Weights of a small mixture-of-experts language model, trained from scratch on English Wikipedia: width 256, 4 picks a token.
Below are experts of layer 3 (counted from 0) of a mixture-of-experts language model. Rows are named router (the router's row for the expert), up (a neuron's input weights, with its number), down (a neuron's output weights, with its number) and show model dimensions 0-127. Each number is 128 + 24 x the weight over its row's rms, rounded and kept within 0 to 255.
After each expert's rows: "comes before" lists some tokens at least twice as common just after its tokens as in all text; "gets" lists some tokens that make up at least twice as much of what it gets as of all text. This comes from a sample of Wikipedia text that the model never trained on. Tokens count by the router's weight.

# expert 66
router [102 113 136 140 118 116 231 139  98 142 144 144 137 125 169 124  82 114 113 140 103 134 116 115 125 134 126 113 131 127 156  83 154 134 120 142 107 113 145 105  90 140  84 159 109 125 117 129 144 116 152 148 119 134 154 130 110 149 104 159 153 127 145 125 146 123 109 107  65 130 127 145 120 141 153 108 121 131 152 134  96 125 110 160 106  94 155 144 118  98 141 110 111 101 149 107  92 128  99 103 148 145  99 124 195 104 118 127 137 196  86 108 123 126 118 104 117 185 110 140  93 160  57 126 160 151 114 113]
up0 [134 168 136 108  88 163 126 103 106 112  81  95 120 125 120 152 181 125 160 129 130 110 117 106 160 126 119 158  79 183 109 127 121 137 184 149 159 113 135  69 146 108  94  92 165 152 124  93 157 130 149 136  97 134 135  90 158 140 127 131 133 150 126 102 124 123 124 107 137 112 126 146 165 134 138 132 133 123 110 141 113 153  94 109 141 146 169 137 159  91 150 135 123 153 170 128 152 164 109 166 126 125 116 163 117 180 119 148 144 107 145 133 110 111 147  93 131  83 148 112 153 145 115 170  96 135  91 117]
down0 [152 124 126 114 113 115  75 154 127 145 145 127 157  86 131 141 113 104 107 125 138 128  77  83 120 155 125  74 129  81 117 166 167 102 164 115  88 118  97 147 128 123 157  91 133 126 116 154 139 112 121 146 113 108 139 168 161 122 137 135 149 131 105 138 130 153 142 135 154 173 101 140 126 135 105 136 115 172 133 119  68 143 131 127 165 135 108 129 134 136 115 124 127 110 119 125 147 110 175 171 126 129 149  78  84 119  88 108 121 114 140 120 108 172 133 196 129 125  90 147 145 159 139 133 127 137 123 120]
up1 [156 155 121 121 186 156 120  94 130 169  74 131 191 130 107 152 172  98 126 116  90 116 129  86 113 101 132 133  92 162 105 132 139 138 139 121 141 101  84 126 120 116 134 100 102 151 116  50 172 126  99 130  79 134 120 129 132 136  82 149 161 143 147 132 108 144 133 130 171 100 138 120 163 111 106 121 102 151 115 104 107 103 140 121 110 143  98 119 163 157 113 144 130 171 162 130 102 110 177 116 149 165 158 107 128 158 128 146 134 136 132 136 150 130 110 144 103 151 124 114 120 114 132 140 113 137 153 163]
down1 [ 99 183 143 136 105  87  75 128 124 113 187 164 107  96 120 139 130 171 104 125 117 129 137 143 156 142 134 149 161 180 156 174 128 137 138 148 135 154 149 129 121 101 137 129 129 140 123 120  85 144 154 166 106 137 122  95 125 133 191 125  81 176 124 125 132 113  81 104  99 184 143 108 155 131  99 156 138 109 121 142 139 128 129 171 111 174 143 105 115 178 122 145  97 113 128 134 162 126 137 157 124 122 129 127  94 144 141  87 110  83 105 117 125 165 108 136 140 110 102 164 157  91 148 116 105 137 126 127]
up2 [136 124 181 118 143 102 130 143 118 111 143 141 113 103  98 111 104  96 128  92 165 156 135 108 143 138 123 125 110 133 133 132  91 120 126 139 173  99 116 167 151 140 119 133 172 124 163 160 156 117  59 128 157 152 136 123 131 129 145 157 131 162 134 133 143 119  96 139 151 109 127 105 166  91 106  95 178 180 137  90 147  84 197 115 189 122 131 162 115 152 148 106 127 152 114 180 139 131 137 167 132 110 125 105 122 123 122 146 112 106 136 157 106 130  88 161 137 128 102 146 154 101 122 125 132 115 116 133]
down2 [127 132 170 100 159 125 145 148 112 166 129 112 117 143 155 103  86 107 123 108 143 168 152 112  72  93  86 164 108 166 135 111 154  95 138 175 135 123 144 146 158 131 167 156 135 104 106  82 109 161 121 141 110 133 140 154  51 175 138 125 168 123  99 101 117 111 147 145 120 133  85 140 125 124 151 100 123 127 138 115 131 129 112 138 100 115 137 132 105 127 105 117 140 110 144 119 120 150 152 131 120 163  58  95 119 110 135 121 118 146  76 102 152 135  99 104 110 161 147 155 128 117 104 147 169 152 163 100]
up3 [168 153 128 139 108 104 136 119 107 138 117 142 125 115 119 142 139 119 139  97 136 117 122 139  63 139  73 108 119 115 104 129 122  99 120  77  72  81  97 130 157 141  94 117 167 116  90 150 122 109 149 116  97 111 109 146 148 110 102 153 118 116 128  97 141 202 128 149 121 171 123 132 162  98 156 103 101 112 135  94 127 131 153 116 128 149 157 133 122 131 120 141 129 112 130 123 179 128 114  93 117 106 171  52  88 130 107 180 110 131 123 166  83 130 135 143 127  96 153 152 144 173 120 167 108 110 144  98]
down3 [105 117  91 128 172 142 187 110 113 119 145 140  96 155 145 100 171 153 106 143 111 137 149 129 174 117 134 125 153 123 110  89  91 138 164 138 144 143 111  92  99 117 159 162 108 106 156 128 116 134 118 153 127 163 119 128 151 142 134  94 114 105 143 135 128 125 122 127 163  98 165 137  99 192  75 131 161 138 134 174 137 158 112 123 141 113  97 119 170 161 145 100 133 134 118 140 151  89 130 123 123 119 145 134 144  97 139 118 146 150 149 119 153 100 139 150 143 126 131 115 101  67 143 117 115 118 138 123]
comes before: "\n", " The", " by", " He", " to", " In"
gets: ".", ").", " that", "\".", " used", ".\""

# expert 53
router [ 96 101 119 159  93 108 209 118 105 157 152 120 151 140 166 120  53 149 152 164 143 133 142 133 120 139 133 142 149 162 137  76 173 149 129 131 119 149 157 134 136 164  81 116 152 137 139 165 119 138  93 158 150 117  89 142 148 124  94 189 105 122 113 117 127 117 119 137 100 107 143 139 120 137 125 152 167 133 133 150 129 155 112  79 135  97 132 109  93 125 156 141 147  92 159 124 111 113 104 116 105 148 168 119 185 106 107 140 131 111  56 147 141 152  92 108 136 104 163 122 102 113 135 153 144 124 113 129]
up0 [109 105 196 125 135 155 135 133 152 164 107 132 170  99 114 155 120 133  94 105 134 148 122 129 101 121 121 151 119 103 101 123 117 134 141 114  97  68 126 161 128 125 132  82 130  87  77 148 147  99 105 111  89 200 133 154 152 121 114 124 173 110 113 110 148 129 129 115 142 118 129 138 122 106 118 124 129 177 114 131 122  98 150 137 111 114 127 217  89 152 154 171 138 156 110 166 124 172 124 134 113 119 124 101 125 139 126 117 120 104 132 159 115  98 135 117 106 129 152 131 150 154 113 151 130  97 106 142]
down0 [120 107 117 131 114 117   0 137 116 153 139 164  95 113 102 126 170 115  95 151 123 157 112 124 137 140 114 158 119  87  93 179 184 122 113 163  77 141 112 137 102 124 114 164 128 107 142  92 132 126 151 134 148 171 163  96 130 152 109 130 165 115 124 137 174 128 102 161 139 163  99 146 159 114 119  84 134 110 102 159 166  93 142 134 148 148 138 153 152 119 141 110  84 131 159 100 152  91 177 168 138 118  84 129  63 103 144  90 139  95 151 106 123 143 109 122 140 141 138 135 137 135 155 104 117 119 131 146]
up1 [139  98 173 147 130 148 135 104 104 135 117 123 133 185 142 130 143 136 132 116 137 125 154 123 141 113 129 133 178 144 153 142 148 144 128 107 156 115 128 108 152 159 117 121 155 156 144 144 100  95  93 124 112 134 115 165 146  86  59 130 111 155 120  74 113 141 126 143 160  99 143 133 109 126 115 131 169 114 124 155 149 149 114  62 149  82  95 127 104 133 140 138 155 116 165 141  91 106 110 123  84 113 151 137 131 118  99 103 168 103 114 130 163 172 121 129 147 116 182 150 137 127 154 142 135 100 135 104]
down1 [107  92 116 117 146 107 255 153 118 113 120 150 116 114 172 128 132 140 152 137 114 144  93 114 124 127 128 147 130 121 116  55 118 125 135 123 111 132 118 159 132 119 120 149 116 122 109 140 150 128 102 117 136 100 146 136 167 152 156  94 135 113 122 161 123 147 127 129 154 129 131 133 134 129 135 134 146 140 164 106 132 127 117 138 166 142 171 171 129 108 123 125 148 144 139 144 122 119 129 123 144 136 137 111 204 131 123 150 112 134 119 136 137 116  97 124  90 125 106 123  95 110 107 151 133 134 139 148]
up2 [174 105 147 134 137 150  98 103 125  90 106  94 142 165 153 142 120 143 111 148 132 117 149  74 145  88 113 129 133 138 128 202 116 122 121  88 137 121 113 139 155 134 108 103 153 153 144 149  90 139  61  99 117 149 127 149 165 116 126 105 140 147 119 125  95 129 129 145 157 148  95 117  97 179 131 154 130 154 144 134 115  66 101 136 166 127 128 167 109 155 124 144 129 154 185 131 123 117 127 134 132 133 144  84  93 128  98 165 115  86 142  87 133 126 148 106 134 124 122 138 136 134 138 176  94  91 129 171]
down2 [156 157 115 123 145 100 255 137  89  79 129 116 100 112 195 137  63 159 136 108 106 138 155 182 101 129 114 129 146 129 129 164  94 108 108 144 153 147 117 104 108 122 168 130 121 166 127 100 125 123 126 132 142  77 128 148  97 135 135 101 127 163 115 129 107 123 134 146 128 130 162 140  81 137 127 125 119 128 131 142 134 128 106 137 126 114 118 103 106  79 134 118  99 148 153  99 139 107 105 108 128 155 141 152  96 129 144 115 123 155 100 144 131 125 123 157 132 175 103 127 153 144 142 126 113 138 160 120]
up3 [121 167 137 145 122 140 114 111 144  88  88  74 116 160 119 147 157 175 114 109 148 153 137 107 114 142 146 138 148 127 104 135 117 119 150  78 160 154 126 126 129 105 157 146 145 106 153 148 126 169 146 134 142 162 121 138 157 119 114 115 130 129 119 116 125 130 132 119 110 118 183 118 128 134 122 173  85 120  63 139 153 124 170  77 122 133 124 141 166 129 152 148  85 136 188 120 154 147 164 113 139 137 116 155 134 104  91 162 139 102 120 213 122 139  63 127 135 112 119 141 131 105 181 123 106 131 105 115]
down3 [146 118 100  82 120 129  16 161 116 151 141 144 148 144 105 177 113 140 141 123 121 128 103 156 151  97 126 157 120 137 126 187 112 109 158 111 103 160 131  91 132 120 123 152 170 138 119 162 149 117 110 113 112 130 103  94 141 102 128 151 142 113 119 154 109  95 139 116 172 153  89 113 143 117 131 116 158 133 153 132 121 162 125 115 143 113  84 111  94 121  81 140 172 163 132 107 147 144 110 125 129 129 119 117 148 125 132 117 108 102 125 138 103 147 156 124 154 151 114 137 133 166 113 178 143 150 163 162]
comes before: " the", " a", " his", " an", " their", " its"
gets: " in", " on", " at", " from", " by", " for"

# expert 55
router [153 150 115 150 119 133 127 153 116 109 126 133 180 110 113 136 107 116 117 146 116 171 128 137 113 122 124 154 125 139 127 126 146 106 129 133 124 105 127 117  75 219  81 136 102 117 108  97 175 121 126 140 140 173 125 141 146 160 110 167 118 139 122 148 124 166 143 132 171 139  86 145 142 131 131 159 123 144 117 135 123 127 156  76 143 155 149 118 158 150 107 176 125 144 113 127 180 134 132  99 163 131 121 137 148 132 102  91 105 113  81 124 100 117 113 109 104  83 143 140 148 141 136 170 130 111 140 110]
up0 [130 119 138 130 126 123 102 151 135 124 161 107 155  89 101 145 143 132 124 135 126 105 131  82 118 106  77 152 130 154 160 131 105 135 122 100 117 140 126 143 152 103 143 112  85 179  77 100 129 118  52 110 115 154 133 123 123 104 140 114 121 122 161 181 132 118 167 151 115 117  90 130 135 136 149 197 138 167 129  91 136 132 106 156 137 127 108 134 102 112 120 179 118 152 165 161 108 127  82  95 126 113 152 124 106 132 102 102 129 129 163 134 109 116 136 139 118 124 113 168 162 122 119 149 151 102 149 156]
down0 [120 112 144 126 120 132 150 118 142 145 102 124 117 154 165 102 154 102 111 121 178  69 146 127  98 125 147 163 119 110  79 136 123 150 128 102 172 104 129 150 144 148 147 186 126 129 130 123 157 109 145 133 126 104 128 154 140 137 112 131  87 109 140 130  90 107 169 157  73 145 103 131 144 121 160 148 111 147 162 133 133 109 136 142 118  93 115 141 136 144 141 133 100 162  95 131 107 114 125 135 148 168 116 140  83 144 136 171 160  99 109  52 151 120 146  97 118 111 114 114  76 108 135 116 139  92 133 121]
up1 [146 163  98 135 116 140 106  97 167  77  85 175 118 138 132 100 135 108 153 124 138 106 118 147 127 127  89 109 112 121 172 155  95 151 154 137 125 122  73 169 119 127 139 115 142 134 122 146 132 158 104 102 156 140 139 174 175 111 135 138 212 128 122 117 124 128 118  93 122 133 138 110 157 115 131 142 127 129 137  97 116  67 168 166 107  74  93 119  72 141 125 146 109 147 114 115 120 153 132 156 146 116 137  93 151 128 129 124 171 112 140 163 123 115 135 113 129 182 136 137 164 174 118 120 119 170 142 133]
down1 [179 101 148 122 139 118 115 150 128  84 151 116 109 110  89 143 109  83  98 102 134 150  76 122 117 118 135  98 142 198 158 130 135  96 123 120 112 137 127  95 154 122 126 174 109  98 132 118 106 106 165 149 127 117 131 156 134 107 139 152 142 142 143 127 101 156 121 142  59 150 135 102 142 131 117 115  74  99 135 130  93 109 116 149 128 143  78 117 109 122 124 141 128 108 172  99 131 140 110 124 116 123 130 156  73 132 157 161 114 163 159 164 118 154 172 121 149 117 139 133 127 100 130 118 105 116 125 125]
up2 [129  92 133 120 128 122  93 116  98  66  63 133 136 120 111 133 141  81  76 121  81 140 149 134 159 140 132 134 127 148  86 142 116 122 196 113 124  94 103 115 143 119 140 138 100 149 118 153 153 152 103 149 112 127 131 168 125 138 115 133 131 122 151 114  99 119 142 185 173  95 125  94 152 150 117  93 137 115 118 122 144 130 150  99 141 132  92 127 135 132 154 152 174 143 142 121 151 115 136  91 120 120 144 121 129 128  84 118 146  92 127 156 151 147 124 130 120 115 157 106 124 137 144 117 104 189 125 131]
down2 [116 145 138 130 124 131 206 110 121 127 143 107 164 142 149 102 102 126 168 146 125 121 141 115  85 147 191 173 126 141 110  68 128 149  78 136 129 106 185 105 110 126 161 133 119 170 141 121  91 113 103 163 145  64 157  72  90 108 124 114 147 112  99 119 114 114 160 111 133 155 114 135 148  85 113 137 148 164 121 150 104 162 105 135  66 133 151 107 124 142 130 113 100 116 119 123  64 207 118 127 114 148 134 168 113 141  98 124 167 139 133 152 107 122 141 164 154 144 145 141 145 117 121 140  96  96 106 114]
up3 [190 141 164 132 150 115 102 120 151 102 131 139 157 135 111 141 141 118 119 137 142 175 164 111 157 121  91 153 117 137 162 127 121 142  99 104 161 102  95 111 134 132 122 172 133 124  82  98 159 139 129 132  85 145 156 102 142 123 140 121  83 163 103 135 164 101 158 110 148 130 112 142 157 132 151 172 107 125  79 119 160 100 136 112 141 196 127 114 156 165 142 139 136 139 177 104 156 105 109 130 123 116 135 111 109 150 128 150 102 103 143 147 134 147 148 186 121 123 132 156 141 143 115 106 104 114 153 110]
down3 [ 94 188 115 130 170 150 124 145 132 142 135 117 157 112 136 118 140  87 133 134 154 173  74 136 115 128 109 144 158 133 123 162 112 174  89 135 142 125 112 170 107 141  80 101 164 142  99  88 120 110 118 139  95 151 109 155  95 137  83 131 140 144 144 153 147 112 128 106 133 107 114 172 177 142 130 125 143 113 133 119 135 122 146 127 131 123 105 107 101 133 151 149 121 143 134 166 154 143 138 136 133 101 100 141  95 141 101 143 143 150 162 144  79 122 132  92 116 130 136 155 109 110  98 117 111 159 170 161]
comes before: " the", " a", " he", " his", " it", " this"
gets: " by", " from", " with", " in", ",", " as"

# expert 81
router [112 132  71  89  93  96 102 119 118 112 146 105 121 127 154 149 129  92 134 141 189  95 135 128 109 114 151 141 129 120 156 152 120 128 156 124 127 127 124 113 105 141 140 122  92 141 119 140 121 119 134 133 145  72 137 112 137 113 145 115 119 130 107  74 128  66 167 107 130 116 119 118 129 142 137 150 114 128 121 130  92 109 111  71 127 127 117 126 157 107 111 119 112 143 155 150 132 100 134 131 132 105 140 127 143 150 108  96 111 119 109 101 147 133  88 129 113 151 137 105 149  95 119 144 134 150  85 136]
up0 [ 98 120 161 109 141 138 119 136 116 139 144 120 156 124 107 139 123 129 158 119  93 166 149 127 117 130 171 148  81 136 133 158 168 134 145 124 138 138  85 145 102  96 120 140 109 168 112 103 139 154 136 126 147 153 102 119 117 134 142 103 136 137 137 181 149  81 147 136 121 108 130 143 104 135 109 118 111 129 115 118 139  99 186  96 161 108 142 152 151 125 123 117 147 114 140 134 100 108 125 134 123 114 160 129 115 103  87 139 181 130 157 108 134 128 108 169  97 119 104 146 175  99 150 117  55 119  99 119]
down0 [146 159  88 146 106 108 151 142 140  97 119 133 153 144 154 118 140 112 113 139 132 128 137 130 126 136 145 176 122  75 146 148  92 110 169  91 128 108 146 150 125 120 156 139 126 101 151 115 149 121 135 149 104 114 114 116 177 141 160 126 134 133 102  65 111 120 147 160 138 130 110 127 118 150 127  71 127 161 108 117 123 130 118 114 120 169 131  98 131 172 131 152 144 125 106 124 165 106  98 123 125  93  85 101 139 168 111 152 107 150  81 173 138 137  85 139 159 123 153 146 132 168 140 136 136 158 127 124]
up1 [138  65 165 106 151 133  99 103 120 191  98 114 160 110 137 204 108 131 148 146 183 170 151 122 165 101 136 117 152 128  98 140 140 137 132 139 171 117 134 141 115 123 128 119 102 143 120 165 135 119 130 120  89 128  84 174 115  78 150 119 148 183 126 186 120 103 131 136  83 148 119 111 140 139  74 108 148 105  93 143 124 121 177 141 111 114 122 115 130 116 159 153 147 138 138 104 115 112 136 157  99 119 143 149 134 127  72 133 153 109 133 149 147 127 109 130 161 157 123 134 146 144 164 119 103 164 125 110]
down1 [ 86 136 130 109 142 150 181 152 102 123 140 122 129  96 109 117 165 113 144 150 130 149 125 119 133  58 110 166 124 153 145 159 121 147 147 143 137 137 107 116 106 136 168 105 152 137 149 126 111 158 136  95 154 169 121 112 136  88 172 175  97 123 127 131 122 155 112 152  98  93  82  88 100  70 131 102 122 122 129 113 112 158 122 104 137 183  93 136 135 123 132 117  95 173  83 132 111 167 106 117 132 179  92 171 149 151 115 106  99 108 125 108  98 130 140 137 146  84  90 148 151 121 135 128 118 110 120  78]
up2 [132 117 139 131 111  84 124 120 146 165  77 118 116 106 120 146 159 110 122  87 134 134 176 115 131 109 111  80 142 132 114 146 106 137 117 130 162  89 107 114 141 116  87 121 102 115 111 110 176 124 106 147 117 119 123 100 162  86  79 117 115 111 158 104 110  90 165 134 125 141 171 160  71 108 161 155 126 109 150 124 122 134 166 109 127 149 121 160 107 155 144 119 121 130 135 183 161 105 125 113 117  89 122  94  88 165 163 146 111 109 162 114 111 119 124 159 110 127  96  93  96 156 153  85  95  85 139 146]
down2 [132 137 144 105 116 169 111 109 149 111 155 178 110  76 150 131 113 103 125 158 121 108  99 164 105 115 134 172 133  91 100  81 149 126 108 117 133 126 146 123 122 152 143 138 143 134 126 124 143 145  95 141 131 127 117 102 126 104 144 107 128 114 101 124 136 139 162 119 108 131 115 125 127  92 135  90 151 141 112 145 139 162 152 100 100 121 175 115 122 118 100 145 127  77 157 119 125 121 150 147 143 114 113 134 167 112 117  85 144 150 123 140  99 171 136 122 111 161 103 136 144 145 117 132 172 127 140 133]
up3 [139 105 110 179 124  67  85 136  90  86 112 124 166 129 110 135 132 127 163 141 157 107 168  95 127 111 132 132  90 100 122 176  98  87 170 127  96  83  91 146 121 108  94 143 131 156  89  89 146 189 139 121 129 134 100 121 149  75 149  90 111 147 129 113 146  98 169 156 186 122 163 129 135 128 113 172  67 155 128 119 123 126 115 129 141 140 101 107 115 114 155 142 108 113 154 157 124  86 122 145 135 110 115 106 130 132 148  88 170  98 120 122  73 142 129 160 126 148 142 132 166 144  96 164 135 115 155 116]
down3 [109 135 111 148 167 168  75 136 149 123 162 115 137 132 123  88 104 132 124 122 133 152 138 152 138  94 115 105 137 113 126 111 121 114  89 110 111 107 122 106 103 112 126 133 137 116 187 136 104  95 117  97 121 127 114 142 112 152 147 155 116 151 103 133  95 136 120 166 138 133  91 161  97 107 148 128 151 176 102  82 196 113 132 112 147  91 110 122 115 145 141 149 140 162 136 153 108 159  76 154 155 106 145 129 134 158 184 110 113 115 138 134 161 162 134 123  82 134 127 140 135 100 128 128 116 171 100 165]
comes before: " the", " by", " to", " in", " as", " with"
gets: "ed", "ing", "d", " of", " two", " other"

# expert 60
router [ 91 150 124 155 130 120 255 121 125 121 141 140  90  68 123 122 169 144 143 143 165 143 112 142 123 130 118 140 141 114 160  88 150 190 119 132 130 124 134  99 133 189 125 126 131 127 160 104 127 144 111  91 112 142 144 125 132 144 116 131 128 138 122 103 120 167 122 123 112 123 131 135 139 131 134 121 112 126 132 135  83 105 105 153 116 119 136 118 129 116 126 134 131 116 160 137 104 124 105 130 156 122 128 132 249  97 132 137 144 173  72 133 104 135 133 139 162 121 159 125 120 132  45 120 131 158 145 118]
up0 [134 123 128 120 116 103 122 132 188 108 111  62 106 152  86 112 146 143 157 171 137 110 125  93 122  95 128  74 121 160 141 123  94 142 111 121 148 147 119 166 151 126  90 170 134 147 104 123 141 133 124 128  91 160 138 163 131  82 161 103 156 134 137  97  67 110 109 102 148 134 113 104 137 112 104 105 148 138  98 133 136 109 114  56 131 114 164 119 116  96 118 128  69 133 118  84 125 120 107 127 121 144 126 103 133 166 122 161 103 128 145 160 131 139  83 109 125 133 111 154 126 141 129 117 132 131 118 111]
down0 [111 102 138 128  92 148  96 122 105 182  97 127 148 116  66 109 171 137 149  95 137 128 105 115  90 146 114 135 117  85 114 153 109  86 103 135 138 140 119 146 152 152 152 121 129 114 112 172 118 109 127 141 144 138  90 142 163 145 108 119 162  86 160 152 166 142 135 122 132 119  76  88 147 135 138 147 119 118 141  61 142 103 130 153 148 105 113 107 104 117  59 155 135 137 162 153 121 107 159 114 171 120 106 143 106 118 125 112 155 109 165 133 167 136 142 141  83 161 109 131 140 115 154 149 113 148 125  86]
up1 [154 130 168 102 119  98 148 111 188 156  94 122  92 132 120 103 105 135 162 113 136 141 143 130 135 126 131 155 155 115 101 104 148 167 105  69 102 154 144 141 167 126 114 118 153 153 113 149  73 131 127 108 173 152 112 139 135 139  73 135  82 170 103 100 177 179 121 189 144 138 179 122 123 137 109 163 129 126 135 124 106  96 129 109  96  79 110 154 128 161 148 220 142 128 153 109 192 152 170 127 109 107 148 105 132 122  98 166 142 144 111 126 140 129 129 133 146 101 143 159 152 148 125 150 110 147 129 102]
down1 [113 147 118 132 156 112 141 128 100 123 118 113 160 113 181 136 113 132 160 142  79 156 108 110 137 176 108 109 120 120 148  82  89 127 116 184 157  97 100 119 121 130 110 127 106 140  97 103 129 152 171 131 112 153 121 122 158 148 162 101 139 114 134 141 108 119  85  79 120 142 110 123 100  88 120 128 131 104 144 149 174 125 138 106 133 145 130 104 139 120 123 123 113 165 138 175 122 130 139 137 143  77 163 142 131 123 116  85 107 134 115 130 105 161 159 119 108 160 114  95 124 123 101  97 149 107 129 114]
up2 [137 120 186 134 133 144 127  93  83 127 147  87  82 117 127 118 140 145 138  90 127 124 140  72 122  99 135 158 149  72 141 124 128 116 138 103 151 212 118 161 133 149 127 176 128 176 142 122 121 136 125 135 110 165 133 168 159 125 131  99 140 199 136 174  93 158 149 164 150 172 133  96 134 147 140 175  88 116 129 167 121 109 175 119 160 140 108 151 181 133 111  96 167 135 129 139 112  83 167 147 143 148 107 121 136 140 115 162  97 136 114 131 113 143 120  99 112  83 145 138 157 131 122 131 123 139 132 148]
down2 [103 161 157 130 105  95 123  63 146 127 148 120 133 126 104 124 126 152  77 175 121  97 145 116 140 100 127 100 135 136 164 165 142 152 121 153 135 119 167  95 127  74 131 122 124 171 162 138 109 121 117 163 136 115  87 111  90 134 132 115 139 132 136 112 147 125 136 119 116 113 135 133  98 121 125 112 149 153 120 155 131 153  70 129 120 127 157  87 112 127 159 156 103 139 118 124 132 121  97 167 149 118 206 127 107  87 134 101 130 121 158 159 131  96 123 106 132 140 164 152 123 145 117  81 133 132 159  95]
up3 [108 143  99 122 121 128 129 138 100 107  78  92 113 121 103 113 148 112 143 129 143  84 111 122 137 107 112  97 143 131  96 132 117 142 170 123 134 109 113  82 158 144 121  81 113 142 144 114 165 114 120 113 111 136 110 118 118 125 119 116 121 148 170 107 117 127 139  85 105 174 143 141 102 109  99 212  71 141 118 142 138  87 105 163 117 216 122 160 106 116 168 129 142 127 146 107 122 113  85  85  97  90 118 133 150 108 108 154 104 144 128 155 126 107 115  81 128 164 133 118 156 159 112 153 107 147 150 115]
down3 [117  99 143 134 162 124 126 135 107 146 111 141 160 118 140 114 176  71 161 152 119 127  98 123 145 115 151 125 119 130 147 133 140 130 116 115  83 136 127 104 114 121 145 155 145 120 145 126 140 120  93 138 140 138 124 137 147 105 145 122 177  61 111 128 168 103 115 103 151 113 143 115 163 127 132 113 197 133 169  74 138 161 127 121 110 102 107 102  90 115 125  98 135 124 137 123 142 179 147 160 160 126  92 160  83 160 112 114 160 148 127 149 143 117 119 185  90 104 125 106 106 133 115 141 116 117 161 136]
comes before: "\n", " the", " The", " He", " In", " It"
gets: " of", ".", "==", ").", " ==", "\"."

# expert 73
router [113 146 113 142 136  92 190 131 110 125 159 126 137 113 155 112 101 128 129 150 130 137  91 171 122 137  99 102 132 131 152  32 132 138 127 146 113 126 135 120 128 131 144 141 136 125 133 143 125 122 156 161 152  80 108 107 120 158 128 178 129 143  98 138 147 142 158 117 124 121 113 150 145 102 154 112 121 105 137 125 125 146 109 130 101 113 148 107 141 126 123 112 117 112 154 128 148 146 101 114 159 138 102 171 212 112 167 122 142 192 122  94 127 136 158 145 104 129 142 126  85 104  95 135 164 121 121 107]
up0 [110 100 141 117 160 132  96  75 106 137 130 102 125 167 133 113 146 118 138 155 159 136 131 119 140  71  80 133  91 139  69 129 132 122 145 126  91 167 110 129 131 104 130 138 187 134  93 145 123 120 117 156 113 149 107 116 145 122 112 130 118 168 132 122 145 146 131 158 149 152 119 150 126 110 114  95 125 106  87 149  92 110 105 114 135 121 100 162 130 127 122 112 131 167 137  98 142 112 137 146 169 124 168 161 135 151 125 124 151 121 144 125 116 109  93 131 152 129 155  94 123 119 126 133 154 159 138 114]
down0 [116 142 120 147 112  98 142 124 111 148 148 142 124 144 176 124 166  98 132 161 111 149 117 115 123 136 121 109 131 133 121  22 172 127 139 134 136 131 104  99 193 108 161 123  65 145 104 140 140 167 155 128 140 146  97 192 137 127 124 178 142 113 149 137 112 129 167 106  86 107  94 153 166 139 126 159 136 138 141 130 109 109 163 128 144 148 135 161 141 107 129 149 131 134 167 125 147 176 147 141 120 111 146 141 163 107 103 129 132 148 133 110 105 139 141 121 124 137 144 130 145 156 129 130 143 108 121 136]
up1 [150  95 126 139 136 130 117 121 124  86 115 122 144 126 116 131 180 142 165 140 134 116 113  83 133  89 118 135  95 167 124 117 100 151 161  91 101 108  71 144 123 116 120 113 133 186 106 104 138 153  98 140 119 171 109 116 151 123 163  92 111 128 122 113 128 113 126 124 125 173 105 179 140 138  93 134  70 128  74 151 138  84  74 135 106 138 161 115 132 100 124  81 126  81 139 118 113 120 139 152 107 116 122 136 121 132 111 137 132 121 189 104 151 101 118 145 127 134 126 112 115 116 123 132 135 105 138 125]
down1 [150  94 111 120 109 128 158 133 140 180 172 101 123 150 149 135 112 139 107 147 145 124 139 152 132 152  87 122 147  99 140   0 134 146 131 115 144 159 136 143 139 110 150 116 110 160  94 150 116 172 145 135 182 130 113 129 166 126 131 110 132 139 141 106 108 169 123 131  90 107 144 150 156 128 131  97 130  98 118 126 104 116 150 129  99 112  91 132 135 116 125 139 110 159 127 119 139 145 140 134 134 142 111 126 149 114  98 110 158 120  89 117 119 141 107 114 141 104 155 141 121  80 132 151 105 127  86 134]
up2 [141 117 145 110 105  85 132  88 132 147 163 109  93 152 155  98 114  92 107  55 126 128 142  92 119 119  88 120 126 118 110 119 181 138 127  95 109 139 108 150 136 112 113 103 112 123 153 194 129 117 130 120  93 146 125 120 162 131 141 130 131 142 135  89 143 111 138 161 154  91  89 111 104 142 120 101 137 131 138 143 143 110 128  99 116  93 144 135 146 133 154 134 103 159 133  98 151  95 109 100 140 117 109  97 116 159 127 136  55 108 125 120 106 129 131 146 163 132 170 101 122 145 144 156 157 128 117 116]
down2 [118 137 102 137 175 135 124 149 112 103  66 133 130 125 139 115 156 136 110 164 104 150 134 129 149 112 118 112 124 136 128  57 104 121 108 142 162 139 120 101 134 123 119 148 134  80 123 120 115 177 118 107 142 140 125 114 144 136 110 117 110 119 161 161 147 142 134  96 110 119 145 107 145 154 139 182 121 113 114 170 132 136 152 142 121 148 140 137  88 126 138 143 153 152 139 173 132 131 134 139 120 118 148  92 167  89 132 140 148 151 144 132 160 112 134 100 131 144 105 122 106  87  76  92 123 120 143 135]
up3 [ 88 111 132 112 190 112 117 135 103 164 134 126 111 147 110 125 166 132 148 115 123 156 116  65 132 114 148 148 144 171 126 130 140  76 199 116 121 116  92 141 146 114 144 109 130 143 119 102 134 106 121 117 119 154 108 121 138 115 104 135 147 149 149 153 134  91 147 110 149 129 125  96 163 109  84 115 164 135 136 133  85 129 144 152 138 123  96 109 126 110 104 135 145 155 114 175  97 130 140 103 119 126 144 144 135 142 125 183 162 128 139 126 159 112  96 112 141 121 132 152 107 136 123 137 124 116 111 128]
down3 [150 144 104 132 113 134 139 142 162  93 100 120 148 142 124  85 123 130 149 132 175 107 154 146 100  96 116 148 120 102 115 135 141 159  98 113 135 120 123  78 123  91  92 138 131  62 115 134 150  96  86 130 142 140 152  96 125 137 179 184 122 144 164  98 110 135 120 131 120 134 134 121  97  97 100 133 100 147 127 129 119  89 149 101 127  97 108 119 114  97 139 118 150 116 127 114 113 153 116 121 158 129 126 132 137 112 110 111 127 140 123 156  76 128 140 134  89 109 148 142 159 128  91 127 112 115 156 141]
comes before: "|", "\n", "-", "==", "The", "==="
gets: "\n", ".", "==", "===", "====", " =="